{"num_hidden_layers": 8, "hidden_size": 192, "n_experts": 32, "experts_per_token": 1, "d_expert": 448, "d_shared_expert": 0, "hidden_act": "xielu", "moe_layers": [2, 3, 4, 5, 6, 7], "router_score": "softmax", "normalize_top_k": false, "routed_scale": 5.66, "balance_loss": 0.0189, "balance_bias": false, "init_std_router": 0.0126, "lr_router": 0.00102, "vocab_size": 10398, "norm": "rmsnorm", "norm_eps": 1e-07, "tie_word_embeddings": false, "optimizer": "adamw", "learning_rate": 0.00253, "beta1": 0.95, "beta2": 0.99, "batch_tokens": 131072, "max_seq_len": 512, "train_tokens": 730100000, "max_steps": 5571, "dataset": "wikipedia_en"}
Below are experts of layer 5 (counted from 0) of a mixture-of-experts language model. Rows are named router (the router's row for the expert), up (a neuron's input weights, with its number), down (a neuron's output weights, with its number) and show model dimensions 0-191. Each number is 128 + 24 x the weight over its row's rms, rounded and kept within 0 to 255. Numbers have three digits each.
Before each expert's rows: a language model's description of what the expert responds to; "mostly gets" lists some tokens that are sent to it at least half of the time. This comes from a sample of Wikipedia text that the model never trained on.

# expert 20
Description: Surnames in tables. Common English surnames and name endings plus following cells or minute marks in sports and credit tables, such as Williams, Smith.
mostly gets: " Williams", " Johnson", "owski", " Moore", " Wilson", " Brown"
router:155144136123165161112118134101104102105176108107078131136090135113146108113098107094138154101135121151113107107127122084144144131092156138133109120119121116124116116145127144116131154149182089129113104131119128130140163098134094116129096150112119113125170099103126148123161157125119090158088139102149184172112134114146064095096134122174095126127130150134115084090130157117152170137150146085144109127109141144122159144085156107173101158067101110115143142117142120118124135131123104121113135155145099135083097114098131106082093135119145136156126121147160078170100132098130134145
up0:125142151164121128179142116141121119077121106126103132147112187128096090102096145141092096124111126111129136115116158152116142107142106148136125148136142171137079139099094151162128157106111167120165111124078136114129133150164132186124101157104139127146134092090141104128149124169165122096113142119135096114107131129151108142100124153122178099116107137112139155143132131129139101158118155165108152136105121142126110128091118199146116120163116151143098108142160136091139110104168159187153109150127132107132098101135120092123129106119127111128158123128134112089178102130116191090
down0:136108157087087173164134119117146137139131165128107127142133131114125144157119111098123105169163093089152168137127148130113125103118134140185140094120145160131079141069138115119131169100154152151144162118101151149083111158139114131129088123102120120140091169085131132102145113127090122138102146147115125120083131110097085157079115130085107131127120130097098075149134115167134136133099122130119126137146115103140100140073081138136129095116110111106158113147119091147135152155138139164160096137127126126107103116124149155133122086089119136166132083090141161080124136126114135129

# expert 12
Description: Sentence openers, parenthetical notes. Sentence-initial connectives and notes after a period or parenthesis, such as However, According, Although, Note; also periods and table cells.
mostly gets: " However", " According", " While", " Although", " Since", " When"
router:088129151132124123151153092152116156115141133145130114163153129137113128123150126197144121112132153114130125149124151127115110182135097150121097151078124131128141140112132118179143185097108102098132150140092150117105136145143169144115126143130107116111070135152141108147123107114109156110141170109093122152118144101134128134127147137146162154137125078077093140100119091140159175139142162156097131122123148166098095133146124127145107066114094105100149167118125130139135159125092116074170143144125123064167081104125159187132143162124137140141126130141128112100116144123147130108
up0:116108110156171095123132097153114146133168123141139128169107125093130134116134142154080143123120190135155151114139100141122129106129055135150131170119116131158087097137168100144124153125114101097101105118123098122137152116133168144093121152120128124154115104101144152130140161138180131123116099145123148172094080087137149153138102143083131116151134115116149077125110162151110152150100106105082148114170153112128110152143119115107114151158147105110161150126110141126143125143164097152182117104126103148111121157145147148100136123150132143193146127103141151109147086137140124178
down0:088135109158069103120140147099110160176132116130131134119108160109174096142141149128107094140169131130125144148106117092131144082161129138117120103126070141119142149097140129116147081134102158149109116105089149159124084121128133117143104096149137110118133125131116117141102135153143156145093156129153100161111169150148129076143138104118175078125143109135172113164147135123091072115095097114090131163112150155111120120131113153124141121109155186141136135151149193090167112133182111127116190130099099129159140131136101123122127104119133142117124116099121116120148098128120119125

# expert 29
Description: Quantifiers and numerals. Articles, number words and quantifiers before nouns, including hyphenated number compounds, such as a, one, several, twenty-three, three-masted.
mostly gets: " one", " three", " many", " some", " two", " a"
router:075116120156097108096121128149125129104129079148128147139106139129112121068141154110168098094101112098144091138157092083081102069121124129144143123121131120091148178105141115115072170143142129144147135131124115120124136118157115137107108098148115131138142109115123135115112121138084167111176112141131110137149125120097159128094119139197134116146075124136107136121125103102131167133144172145134115060127143123157139100127127108150130142146139110106116136140124101094111129178157128133143152130122087075156127090126120126152115194121097103115109162125110124102116110155141128100
up0:141122145087129114169152166128122191125163170152179153105099124101146118072121140095118130130122121161163143125144164120144137111155138153155117101102105084163117095161134163140138132128157188135152147122116162127141105094092121156122135118088102098129132152149154127111118093141095092086138136099158164080141125128147102142142118127147153145094177151141109139105140134113152132121096129130106138155124133139149153168153106093147170096138104142098160107131143105106121130105088123093121124165130143157128125056142140130131131144131150154144149151119113169126124137120144085149
down0:128163111172219128113127114089157103138099104116113162158101107133120123164093101111113074130118122130112116103117120146089132129084124126064135125131097120110137153114141076129096140159140129097177084114147130146128145115089111127175127147113121124134129124142090138137115103129107126135157130127140097146126135137139121073120069129113143104137149144147125167174141107150115094095162121096136198133126114156127119121125128150088089131092107112146138120127129155118135142138129192123110124150142145133121118165155099128129133125163140172101139122102155144128095125151102165111

# expert 30
Description: Coordinates, units, infobox values. Symbols and numbers in coordinates, units and infobox fields, such as ″, /, km, sq, UTC, opening parentheses and line breaks.
mostly gets: "″", " sq", " UTC", " ft", "km", "sq"
router:151115105132183102133136122079106134104072119186164137082133127129132129125094145128126156115164134105110089116076114079167115123113127125148139136157097127116136093137128122147167111123165129080102130121149138137152146159149139115104167162149122151089111102154143095082123101104126116164092133118127130128158121123103186157131087128158095134101151089162147164127152153128129141107161149134149161129127134134186143118151099112124144112116111103126102112166158116089114084142105132119145161128116128139148106108149109114140109144141156098094116147140136165117151095157088148133
up1:136093135113177138111093108110109128145144127095165138129134159130109091092136091116100135068121154105140142095108094128115136123149134122130119181153117151125099078104094188123121117143110118119144156147156132149152132120101144097181155111127187118120123143095140144109185122109105162131132138151155111125074132116128119146158114157116108144115106161189138117115143127150114120158070127151128115107100161114119138157116134129109155145138164175122120092138170151149161133135159133143161103151144124117106134128120119149134126090111186132112111111140137140114063140170119105129
down1:125115128154121135127136121127151157141121116125109208124127133106162112114111166131148113103128082131153095102131130111111086096176147102098116177092129089139159110154099090100103117111170114169129156166124140139131137101080106102093107103132117108177137129146118158128118127113126198129143111125143120099150160165146096162130141107138113134106153116135133136149125148113138136123098128172128146143095144131135102116125117116126135087136104125153148165149080172135129171122129118110118177107178146154113136077152088139163131100098106109165137146116082148155126154138140125120

# expert 5
Description: Acronyms and name pieces. Capital-letter acronym pieces and mid-word fragments of proper names and titles, such as ISA, CBS, TV, Metromover, Corridor.
mostly gets: "OS", "ER", "IC", " ABC", " Training", " Entertainment"
router:130166138137101166121115099128091105099145166129149091141141082147156119157120100093115153141145108195118142088154140125134135105127169169101162101113100097175128094146118145119101109129126144138119147112151160152115140093125098113124100098100109127127146142160163166126161153179110116158094110083177125097155148154137139163122133077116116160156137154150113095126121109129130138147149103098133129136117116171110118138137150119130161119118097100128170149099117121094159140136074117110094121147122131143143131154107101117092123085160096155159118169110094136132116102110122146137
up0:140135095110119127163142123137118107169125076098133161120118121123131162111121078181164133097078152113113132144102160132111102090147105150143106101091136144128099156092125138102129177156074129101132115113112092107099093102157152164110166109130175149134119112084146084135104132136108150119156116095076140104142107132118107109115103138134112103124103127151133123102138172122112166142121113082135110165151155109102108151141128122120175118105134139111144117119118139126151111092109147159111149140141136119080109152163152151128127173150100147111155131139183121114169101154154107114
down0:175152092104076113115115100155140128105112128097140117189161126120140164137130092115133134122179148125085157112123109080135155134108130138113170138144135130146103110151119123092170118117142162104141146113136126158204159176095123110105100150122119129138175132111133140147117128107136136136108098078115144157135157101141121152117150136144101119124155097136153085183123132137129133113171151146118169140105139126157114114123108117127143118121155121095112126097095164152166153134162144114148166124113145159111144099146168167141140125103121171156125139067125114117135133113124100082

# expert 6
Description: Years, places, universities. Final digits of years and numbers, and place or institution names in lists and tables, such as 1997, Italy, York, University.
mostly gets: " California", " York", " Georgia", " Angeles", " Spain", " University"
router:145155143098121148134098118120128122144096125112108114166127149122128136147083139153173118165133151139115166131117167074160100141133172150128136140158162119136089134191131141124136144156146128120094151139140150128138150127105089135127150120124134176125111167141167141125147127134197096149080118091126125152096125117173112118142137133085119105117149121151115159108124116119147107169137074154113163077130115148099108106114151152138131113137116144130130107136097118162132140159107116176129137080122164139052111121114159173111120104141173123132130126150130160116071124141126104116
up0:143140136096172115132114174089122120154158124136121107133139114150133141157119121121108133118142100084154126086105152154132161144096160113127085108156148142127178078114126091124115152124065129118084096154097127125152095144117115112133124136123106132155110117105167092155132116101133163133108111123080172141147137112077132123115110143153087116146115117132166148175085116160113134116108142126116151136134149091137123184158162172130102137089096118165109106164129101095126095106124134146113138121127111133143094101127121088093120163130115155089107159158122122137158101164137175120
down0:125109108149142136088125150193150085123127187148147135122136132133157120164157112170112122057132123107115142126107124135134148158154127146111086138120090110098156079154104157115141123114104113113158166120176172108125111115153122105085127114117125134138113120120109152152135141132124138111134145174138109150102147117121146120147113111143145131113145100075100127166098117133107066128132138120128136124175138157161102167144115091133109129122112133117124126113168121136126128180104105143182102188101141100107161122151121105125092111069108122157179140147115117118105121107099109129

# expert 21
Description: Plural and noun endings. Word-final suffixes finishing a noun, mostly plurals such as -s, -ers, -ions, -ies, and whole plural nouns like groups, schools.
mostly gets: " guitar", " groups", " yards", " schools", " artists", " programs"
router:116132133168093172135112122108127151151095132144091132141115105147145150099108102160127100125124144115111155120144114133076132124115145114160150105158173109115141094099151161111130119160118127086136132144141108131136151149099133121117178091101182164152113166108139104116144102128123121105150155140146131096092126085112137081128130112117108092079081127077122108166136119132135118111105135131126103176131094092134173079126115158139121130142138086092156141134154116165168083168128133149164138162107157129097130145152161134132124131136163076114136144138102140144141183110143137144
up1:110135126109148095130120110112149152153108114139146137120145118119141131135113105094155141149117129070105092120132111129142192126148130112110090151094126127147097122120095113151121091093125115126126124164119163123080146108123129152116146119135125158144126113141079173118135163100102145152122167172127117151131166122162130112087105161126156127135138161137156143117090152194139097115138115146101108120139139143121122107127087143117091108135109165111145118145092180153126121122141144102113119173104114128066110106080140119085137121168157189118122109174117070105141128163095124135
down1:116144160121083164160148117144150124123140182138126153135124156151161172135122163155103126152149146144105087071133113167154111181143132110111143110134106120159131119118146118147111105119087114146101152128144110133136114115149103113128159060173111162150148157133123154144141183095137075146096096113153127137108129151156156111154179155141151136150143102080152137135112123129128146096101112117107096150156166132142150152127131131099141147119134140113131110125128097117154183109132110123132127135104177145082157152082135165130146113125146152121145128145156113083112104144143079114

# expert 8
Description: Verb and adjective stems. Word-initial stems and middle pieces of Latinate words after prefixes, such as expl, rel, undivided, inconclusive, discrimination.
mostly gets: " expl", " rel", " var", " inv", " conf", " exc"
router:171091164106140103144147151138189125133135101148146135115127150123106125111191099149096106124143108097174138137127109148116167157165099136127126158089158147111142143081147164155179106147113146108110147094127148104121071162124127123135117087123143106158163111128124117143125131117122157084156143153124139136105149157095125113117098112100155090136108144100150121149130163123105134121156115076140129161110101160107102112110077120144137106146138148086142119128069154139102093135121127143113132114141121102138145165157123126148172137112108124121113056112146138154120159164150130132
up0:109126120126136122139099153102123144107155147148156125136153125162123083135101124110122106115148124096130111123084136117155119131078156062110145124132127143106154115115089126169168117141100137133115131106158151128137127092063134125113142123130116127107107171107158124115102076115145093126103150143108077116137114113112116147139124131162077142146084140093129125116131136142144118140150129154132096135085142122108120095162105138118096129149115147107167174184125137164139107098131123131103108171128178161112144130119117096083133160141158160167117120142103125096083129101106137049
down0:108114100139162140139106098129151120165141115119157158125151096142126150168126129107131119151172127146110125159153148133164134104144141132127138104112084158149104125150116158155111045193104139127113117144120107118143128144083124122112183123133132118115144124104130123156133103120146153135118117125114161155144122111104147082135140157090153101192166155153097120137115148122143097152107128158128067161142090138131128097115107120122120124124116158146138146109094089125117172101119149136129142156178104164140138085154128098105141111135065132130144134090121103093104168124153137088

# expert 25
Description: Romance name fragments. Word pieces inside Italian, Spanish, French and Portuguese personal and place names, such as Pellegrino, Montpellier, Villanova, Giorgio.
mostly gets: "ș", " Franç", "él", "ñ", " Luc", " Ol"
router:135107096132206117115135133147140095134155140109122139140120151129090139122144135159157101135149133136167125097153143129176107144156125077126115139151129150112156140119175124125151087092113145092112110155107080130135119115112103144151147135127128112153138173130137116177142122129113121136164153117140148090088150154122082132095121166110152131097136146160132162163184169107114138108122160138156125114150124136114100158143162121126100140125159173161097101126095141115115095124164161134131078112146115082111151124140139125137156109145125097178082092172114092122108136123091127128
up0:117128127181122164123153119106163122123110147096167131101075135158104108100138136147141140155137119109111064135136135110108112084129135108106120144115142172094096153139157160183138133122076120140141153097127154196130131113145119106121094153157173131127128134109145107126143172041117092120175114115150121147102141104152122115104119090139151143146135094097131146099153128163129149114164130113157132116119114153120131142136102140093145107124091135090121102101132123120159126119138143128157130106139146158076100121141138141117183156116118125115097116155088179119130112138133144109
down0:135116076113162124128145120134138128098129086134172099193146107113128112134108103143100116132146089152120094145119125153125105129156158130116185147137137144164065126165134088150091109110130135104112104111111118109116179107137151114150130116120105108136073148103103137103123116141138128158150117147117102115146116088144141134113149078103142075126099098121135157127119116165111055122131144121126095184118103125138131122160086165111109109132147136090129121149138182155102141139136109120132130107139141145110129118144118118139104138126170127183124167124113103094099120090078110128

# expert 1
Description: Relational prepositions. Prepositions linking a noun or verb to its object, especially of, on, over, under, about, after, between, as in "over 30,000".
mostly gets: " over", " under", " on", " about", " after", " between"
router:115121133151099160106108126142154139097141144124141084134132085122116119164150097124162127104136129161139076096093152133102130098143124182130114097106157156137167122120108107107089131125174132145149093140127126138143076152165147137133142162169115102146121112133148096138121115122114133125120090129142120132081076100102138152196141126133138125134130150169149139150091161121125118132145152097111140108094163121121116144140150170124118095112141150121102172128148122146079074145146106127126168144145091123130133101118125149189105129115138121169168076140119112095143142087140128089
up1:100152146160130135110118165117129115056159103120096124138119118110090111097131117116158140118136121155139148108118145090167114161122088100118126112167116095103162122114093136157155102142121047108100179114177094134135136114127101127117111118164124140122135138115107136117140122091140101130160161152179101167116115186129108114114113164153131112128150095101096147126118116143115101109108117120160101130120094123087136136141114095124155113123142107077138129127111112125112071127119144106171149133176142148150103125127105101171141118136130131128078157107145124153153113178155113118
down1:116158145145113118152120131131107145090122149113136159109103121091093129157137118162138101148121091103142130154095152100088103134154122135141145124139184121134179126120091133089135153159114115151121164160093120158102137099124129101157125133093080109096139129115150126129121143154098117159107138175148110111124097118158139141131186093136135162108139166148107140160118127125104117158101071157118154095088092166118113129115144153133121095142129119144176133114120131095114123164155094141071162139142118118135102162122109173148154114111128107132097122084100116092150111160116159082

# expert 18
Description: Apostrophes, digits, table rules. Apostrophes in Women's and couldn't, year digits after dashes, minute marks, and markdown table separator rows in sports articles.
mostly gets: "'", "’", "|---|---|---|", " '", "|---|---|---|---|---|", "|---|---|---|---|"
router:120124126133131147097108127135156122161114133087172088173124110131094138145177142092145174134100100127167136106105100158116149118131115133132152096101138147171090124128095132095146103131160129163134159111114118145148154109139122153099171130185107123123113138115125150134152147114099144156138136102112114097161124139154074155111145075144155140156139153155118137154145123085150134132123128162139120133082096139099114146106172094160135169107118136175088129124130122176103112118095098090131155113125092144131112100094081135170092116125116157147126153084092127135130150111117148132
up0:106122113103148112105126130141082119114097154104166099152174118120144142109115136106089150101131094116154111105129094129126139120089141111163115196137158179075139138073128116115127117145102130106174177146130067125145135127110120121061138132170128099111099132126148126146143117091105157142141126090128107144124118160134118086136085135133133118123107144163151122130137157115136108175113138138105130126118150119136122111142114133104086112147131158123114113158060171160147133126147079137098146116144135165141094140107121125167128163137132116168154113127153146073130157132140132098
down0:131141088144066134064080094146119113108111140137164121137088107146137106142123172140140128126104126123151097141106114166132119114112106151103108098120142115096143163090139103176105079117113093121121165155194106125103141111155143142123113114169135133145145169132101123138083108119131116118106125165123131147121140113115152117132165115147083173141156132135120095119167146131149108123097139174156149143109140176092121164127116101122079128129104123108146112127148138114127106134084110111084140107114083152141143140097114108165118148136166147134110146141171126076131103123136098137

# expert 31
Description: Numbers in tables. Digits serving as rank, episode or list numbers in table rows and numbered lists, plus football position codes MF, DF, FW and † marks.
mostly gets: " MF", " FW", " DF", " Chevrolet", " †", " etc"
router:114165137147116161125139106157117122123166137115147084124154077138127117133126122065106160155127126175113141093173129144143139136132170144105159118109096133178111091136130126157103087121137129137104121115145128150107151095097110099155084128086125121105129120165157144126169148159111104162114124091158125148159149142127135154144137068110124173148137159134122096110143087110139153131140107088103141151109096147100109150130152103138174142119088107132136143118145130084171171111089099111123119171105141135145137158124107103122126108120088169128125161102091129151137115095111151144
up1:127119137141153064148135172112159130128100112147132123106127158108158150114167104160125122127095173098159123158094115127140118126121107134141111147151151157081101151106170130111141105089093137116172136128148098110138136150132124117099133132130166152151100167113104090125132129099148145128128158130114111146115107114139122154145092190135147136110122093124136151106135168119173127128122169151149154134142158063121174085143113116108144118138173124116092120139134151158180100137163168147156104093136135137105115107156149156141124168117124105115142109168115141124117141161122053137
down1:142129101121127109130137143108142147119084132141145118119126143105143140134164138154122159105115143106123111121119096111094113134124126127118100142150200132068132150111132094166150157096117144060131163116129107116127143136106138125117143141132174133114130172134108120122115166126190111131139143136083129120127104120136155139130001155153126123122107107132129121133151124145134118116141147130146127125145140067126167105128131142108139096130178121118111121102110163158156102163151149130156112077105145130089112107182150153141143162113143109119165125150151137124121168143134099144

# expert 11
Description: Copulas and auxiliaries. Forms of be and have and following adverbs or participles in prose, such as was, is, been, known, located, often.
mostly gets: " is", " was", " been", " are", " be", " has"
router:084163104136091117155112147125116177120091105143137162124127094137147113096124108133162106084127147158131112127126116143093102185151124143123147119128117165112132168107112110129118161157097111083174104152114100157173094131101106133118158120173126120124119141137146112148105132098125118098112097112120112116170097149143142080119128108118093107113089093081077106168125126134114133122091132094150114070151164119156140146162118113082144129094090159143139108136120116118119121093145152141172121123132090123149146164121160149144132119112140116110136072118123146117143134172101135147
up1:137132117121141123139141142150133127163149154169123171140130138136142106123093118134125177114112143074134098092127110111158082091094135153081139147133130090110127130145158153072084113091131115137126139132122097081120133124085142133118161160120149123152145163092145096127156140168113170137096120119129143116083094137127142137121124147139123129139071114129143135133121186140167155087121118106166140149114160092130137138095098142126141111125148134122158107111136118116138124120158123133189122148171145108123135093170159111109175116131137120114170108155061113125089155096163130119
down1:105156173139111140111096107141150148134125170127161148115152122149124117132111101112154143087140106121104173110114167100160134092132132134107135120133123171136113131187104131131097148090124143148144158123152098109157152068118119147139126118132163145187134127158134098125136162165067111102112156135139132098116132132171121101130124105129136097113102088164168105159101112114145176106119136131133121164067140116150104140128129117141142083160142092108192133108158134125132158157088109134135147125108160100129145140108139078118166153135128124119173142131121146148105131131143177122

# expert 2
Description: Nationality and occupation compounds. Hyphens and pieces in nationality or occupation phrases like German-American biochemist, physicist, Swiss painter; also +/− signs in election tables.
mostly gets: "American", " Swiss", " −", " politician", " American", "ologist"
router:102129106148165168128122094107166113136146119123096104122135142085151119117075155104121139147094099096147174104111170143154162114124142111117146105161168100151116074088124107111099134136115131127153144148106137147132167128131157128147131162142146125163158123123087152124134128110156173132144146150127104170140104104133123144077125089119089125111164136140159169132104094133170115131112139100112107119108137075144107147074107149138147116124105151150104152150148151133134155101169122097088156116151094132136144103102103091070152135130151120145132155107139134101122105182116134143
up0:158119154109124143114120156116135153139112109154094155123155181120156164090136141182137150095133149101148142124155123147076136124126103090171105105129116160087130118140092131156123153092120171091114138138093134117087139144072141154148159104111127139112146123127132103116161110129111107120128152124138100086113145122153173116159109112123109134143114148106132129115170154126161121148113113135180162109079101136135118174148157118138145098135143145156146092114157173121114150133155122132137116152108166153099151141166161143132156107167166127092105134137131145125160169126181157089
down0:113155163087158127107166110164102119118121130109139116101137090113089109139129101155140133117122128117092144117090131118122156123090151154143106101106109120126152126190110107137123116121104127178082110125130133113133137152083148111150131190167090076087136095141109148118128106139125080100148136144128129103125122122145142152155170128118118162150153097148148109120146153161151095170117086147124135130110151162116125127134149120139151152164153099133130124137074152110111124130124114123089122122126127143117161157179106193148133149154106088135131139152076091140186121125137133093

# expert 23
Description: Biography openings. Birth years, parentheses, born, and non-Latin script characters in article lead sentences giving names and dates, e.g. Cyrillic names, (born 1991).
mostly gets: "к", "ั", "்", "ร", "born", "ن"
router:153170150145173128093121151093116095116126143092078094132126120147152137109115092125136133127132102154135143070150139133146148125105149146149110104168130124140131082182073111138119134153102120112107146145148139123118149117108168132162113125099106139098141121151141113110166168152112126166099096105138106146166109149139143174084136144111106138180162137120121099115136101152150155111139132093153168120106121144136112136103163120151147120127097121171144154080136123124148097109082093096113103172118147135116123139136135148079131121160111132141124205114119118104147113126092158138
up0:144127174119174103131127135115132110120100123144123114122114149132147132137146088087153123104126118126128149126167110145140152134093155134145101148140144159109111108112136095128176141156135122100152107132113097130128187138153133152165123135167151130175142110127123117102097131102107146117122152112123123153081130146154136097134108102131107108108130104132166119138124118141084115108105177122122154101136129082180179117147105144136132104120136160110204107137131169112082102119150137124112175160152095118142099166119120129087085122157106126162189112173135101125086135131144119070
down0:118116115142118120144131150109131132172076131164143105174115134127129157166145166145126174115134122153129118090089132163134110145146079130113150155130163113154130106189175127097143145128124133120126122142118133145181116147140155097101157104128136135120150143110135161110122123138137138138115110132130149137159101089091139139076174125097153183146109121130172126153140073166113131115156155152174132157128124109091102103109156116131135158103169123128148144099170124156146182140150089131150141113116172106134100181123126123126138118127120104107123173127100156134172136100114093132

# expert 27
Description: Pronouns and foreign characters. Subject pronouns he and she, accented letters inside names like Héctor, bytes of Chinese characters, and some name-internal pieces.
mostly gets: " He", " he", " she", "He", "ä", " She"
router:144130092100163125115110116153142132159114109128077099152132103136153135145139116118114144140111146106121132126118112136142147101165158097124099170147111100157153144120121130134127144095136156099117105109173084146106135137072134121140117155125164137154100105141083129113101170121128074061109097169091152124084112139124106148154131164104131148139114088138095071124084137077085115103127122171147158140133170119148127147123125113147103168130162149121185134112113111139137108122139125128124143128147118125106126118120126073097143144123158138130146104133162083151089124105163098103
up0:130089133104131071109120156168141126119103132139143071126162121075128096125128121149142123135154143177134074121131109154130126123137108116147124133114096127130108116095175134095131148135120147119150140110140118113138120114151136129131178121131146129133116125147124174141157129136128142070150147137160118145118162137140130110122120159101112130093105161147135137067155142115122150190093114120167104116118083102127166139110102130116118121156190172142161109117162157121125094158158168178127149130185180137096129136164099116145124118095158161110142102169133150156122123142128104139
down0:134151102139072168093169126104139071116106122130129148084161111100081093139141100159125127109116160160107134146135135135115074116123132124113143094136128111126132132080142112128102093108144102123147128101111133113107111140110131143122085156097120107122126133108116155113131062164132107137078140154088127167169142117148111137117086136113078128118162113072130122126151131136159083160152104105137104136137097138108133117136084129129094090146144153122137145160136128136123122177153137127097137099120143128132130110178154069130102119080142138161132166134144145125099143115105166156

# expert 0
Description: Place-name pieces. Parts of geographic and proper names, especially compass words and capitals in multiword names, such as North, War, Isles, Bronx.
mostly gets: " north", " War", " World", " west", " south", " North"
router:150095099104209117098119150114124116076106116124089137120131164080104127146135151086118138137147168118096091162123121127133112159139113120099128098143128087135106119172140151139125132126122104129093129160149121081128100110144139103141151090160144118127111152138139143097113126100165106125128112127158127162127106096131138131110108167122128154109105101118132163105103141143140095136143068133131120159156129111090135106176114173135117105107166149140091068146156160155145139154151118169139099086153158099119166085161144146111103099148148133166157122140143147105135141127120131150
up0:129141113128128120142128143181133190135143140130133147119096145144160147141166149097127138102140106098149070138128125175099117126114162141099102170153142162094121124128099108132148141126109097133154142115121122117102152137159118151153137158109115125115111140145134122154114171109138170091162121133127116089123086106101122149117113110148149134131156103116150097130105162140179157074102145154125109171080133105138107162123087131108145141151117122151165151117120121100137119094127199123132143178081134104118119146099103103123148130173131100090172107123132077155133136083146128106
down0:121151148104144131123151161113143140137108108116089129091070113153129127095141118155109123144128123125109124101184092104133168135138107121130163142150136107090108106176075165128144098148135116118116148131188087145154158094104141114108156132116131142133141113155213130088141133113147152133131100128155130156085153126154137152132177131105146139104126129146054120155125135073154124120119143133110152143138085130120127098113155099118159130179130082100091102125126125122096122153113131149140136153141103136086134124091131111133132106145115115141115137150093083137104150130132168155

# expert 19
Description: Time and place prepositions. In, during, throughout, from and within before dates or places, plus the year digits that follow, as in "in 1978", "in Brazil".
mostly gets: " in", " during", "In", " throughout", " In"
router:115135121115117124145132164111143126128137135146145157160109150158134127165100126134101140104109151171135121127082120128122148163101124121129069126163174141119160104140095126151166107128125110165156123150124164140114116146147122150126099135108128137137091079078110123119126152149187119143132102166084107123151144091137127092142140135149131132101114143152101138121120147121159089149157167145090139123110151121134146145132168159105148101150082113118139077125099066182111149151131126137086132129096123131078173084122157166116135147119113135095130087102134131114100106131157089091
up1:141100154126149130110120129183118154142128145150101129117110151121106112116059109112162114123165109109093126090143119100124156137136118060155102104140132115104138135130126136142134166139100138123163127152100127129164122142140132133139133131133157099110091150116105080115159102180111159076103155125134144109087128083164140097147106116180087107156139121099127131148078105138128152109071152100151099116146184123162151156131071132136149096126116104155105087133122144127153142128094107151152120113097102126102134162149139124140088140134137138153114091112121091106113159123122115138
down1:100140118109165131130137113109153156123124144172135131140102100094095111151147132112115106120175155132094123133108125112143082156125119176140118104158138100148127159098158158167107151145134131108115140154151090164171129154138098115107138127150118083130148145082109112153136064150157142134141164157122153164129133120111131130146112133159150112143098138145138069143108104144117172096112175157133124098156152080149147097150151130122093139105161092100137173126180140124173097151125134140182167108149100147103140125124120101116125130119107113083126114124131138170143150153130103133

# expert 13
Description: Narrative past verbs. Past-tense action verbs in biographies and plot summaries, often after he, who or to, such as married, returned, killed, did, took.
mostly gets: " There", " killed", " married", " did", " returned", " gave"
router:093106129163086090116134093172128119100177128135121124162094147127103135127087129164133102127145093114118178164115159112101154147146180144117125100142151121127112151163122128124124169134120091115127114120082165137123132107113135117158130161155138051133118131162141093112155150147128114156154122115109146132132110074151153113155133138140100131151152175108127091103115103144137134161082142106147122120102155129156141132122159092120152137153122104135157125128156149118132116158147112090144160111097111174082123195110142126095148125122132095158138111115103153146135151121070125134
up1:115140096136133170166143154065179108147091099128121154083179105124124110122131144121133142064107131074063149085121121117135156105167150135135132131113144144131145117072156106157094058113126158140128111165096135124113159124038103104137134113134125147144133127096136143128106126145110127150169166165121094124129095125102104139112114134087147136128115126129103110156113131132136135140120125101096149103125142127127131113120147164139131142130168146167119147175115100156113120161140143124097139161160133107115127094117124136149128141143143128110116156154098116101141136123136143093
down1:070175134118094114149099144096155140141093129127142134109108073104161151131130137112092112161135121138133155175132160120115167102130139134118132114113106127127083124116128127141120138109143131176129101152105171124125127148085155151159110146128145126134118116117100157135106114140079148135164166125141110141179127125138139132120219147121137108103151120134119125104157122116134140162118136129104095114095101146160146093100156139150145139153148145132113125133114104102103107110142161102053138178144134112117143128157084123132168082153145138129109140098112084122175101157104159108

# expert 9
Description: Word-initial letter pieces. First one or two letters of a split capitalized name or rare word, such as Fl in Floyd, Gl in Glass, Ch.
mostly gets: " ch", " p", " j", " sk", " Ph", " sh"
router:142097136119211118165137099162112109131144153067090133106114127102115097123139141140115115180146091123099114151118123125148087106109098125137100131154119139124096123124136113118111149154113146133098102139162113106148123116132097117096163113153136166163129124112106148154153131130101136134141140149116114124170101144099159049111110135121109136119099101104143118101139160157118107122072119167096100174108105123129162087127098099155108171148109127110091142140119157137093132132112114150146170151133137155126106097107136102132104134136108132115118099124156164116154153136192138161
up0:120190104145142195140113107175110104152132138151143140172133088129139141113116152110143101157174156140172152116087123095128127114131161146114136145111137117094118123104082125109113140127133138117164131077175084132111144151154143135113170143110129147115121138106160125130124106149134121149142136101138136092107140117155072098109134127160171153124114133122135100159147148108105116113127183108114120116114124144179138094126147115093132137099129123134179119115145158123134116147188114102115105179143105115107097173129164120169178153118138121128135120135135105115116170112170090140
down0:151121112103098138149119148103147119127123095110106115106165117147159189150132150138130104124124092126092088135117105134129141145150117086140128153101168164101162114121159135164149081101141141118151146169162103082112122103130139095116179072102106114116151122130165094133150132110092134141170107149088138140142104135129161170139139100136139089180157135157163145124106133091134133116126141120111180160151144141120124161122114172124144090115147136109136124159156141121133120098126114130137140164138140119147137159147106143119111143112159147156151104163179126153108147178081145165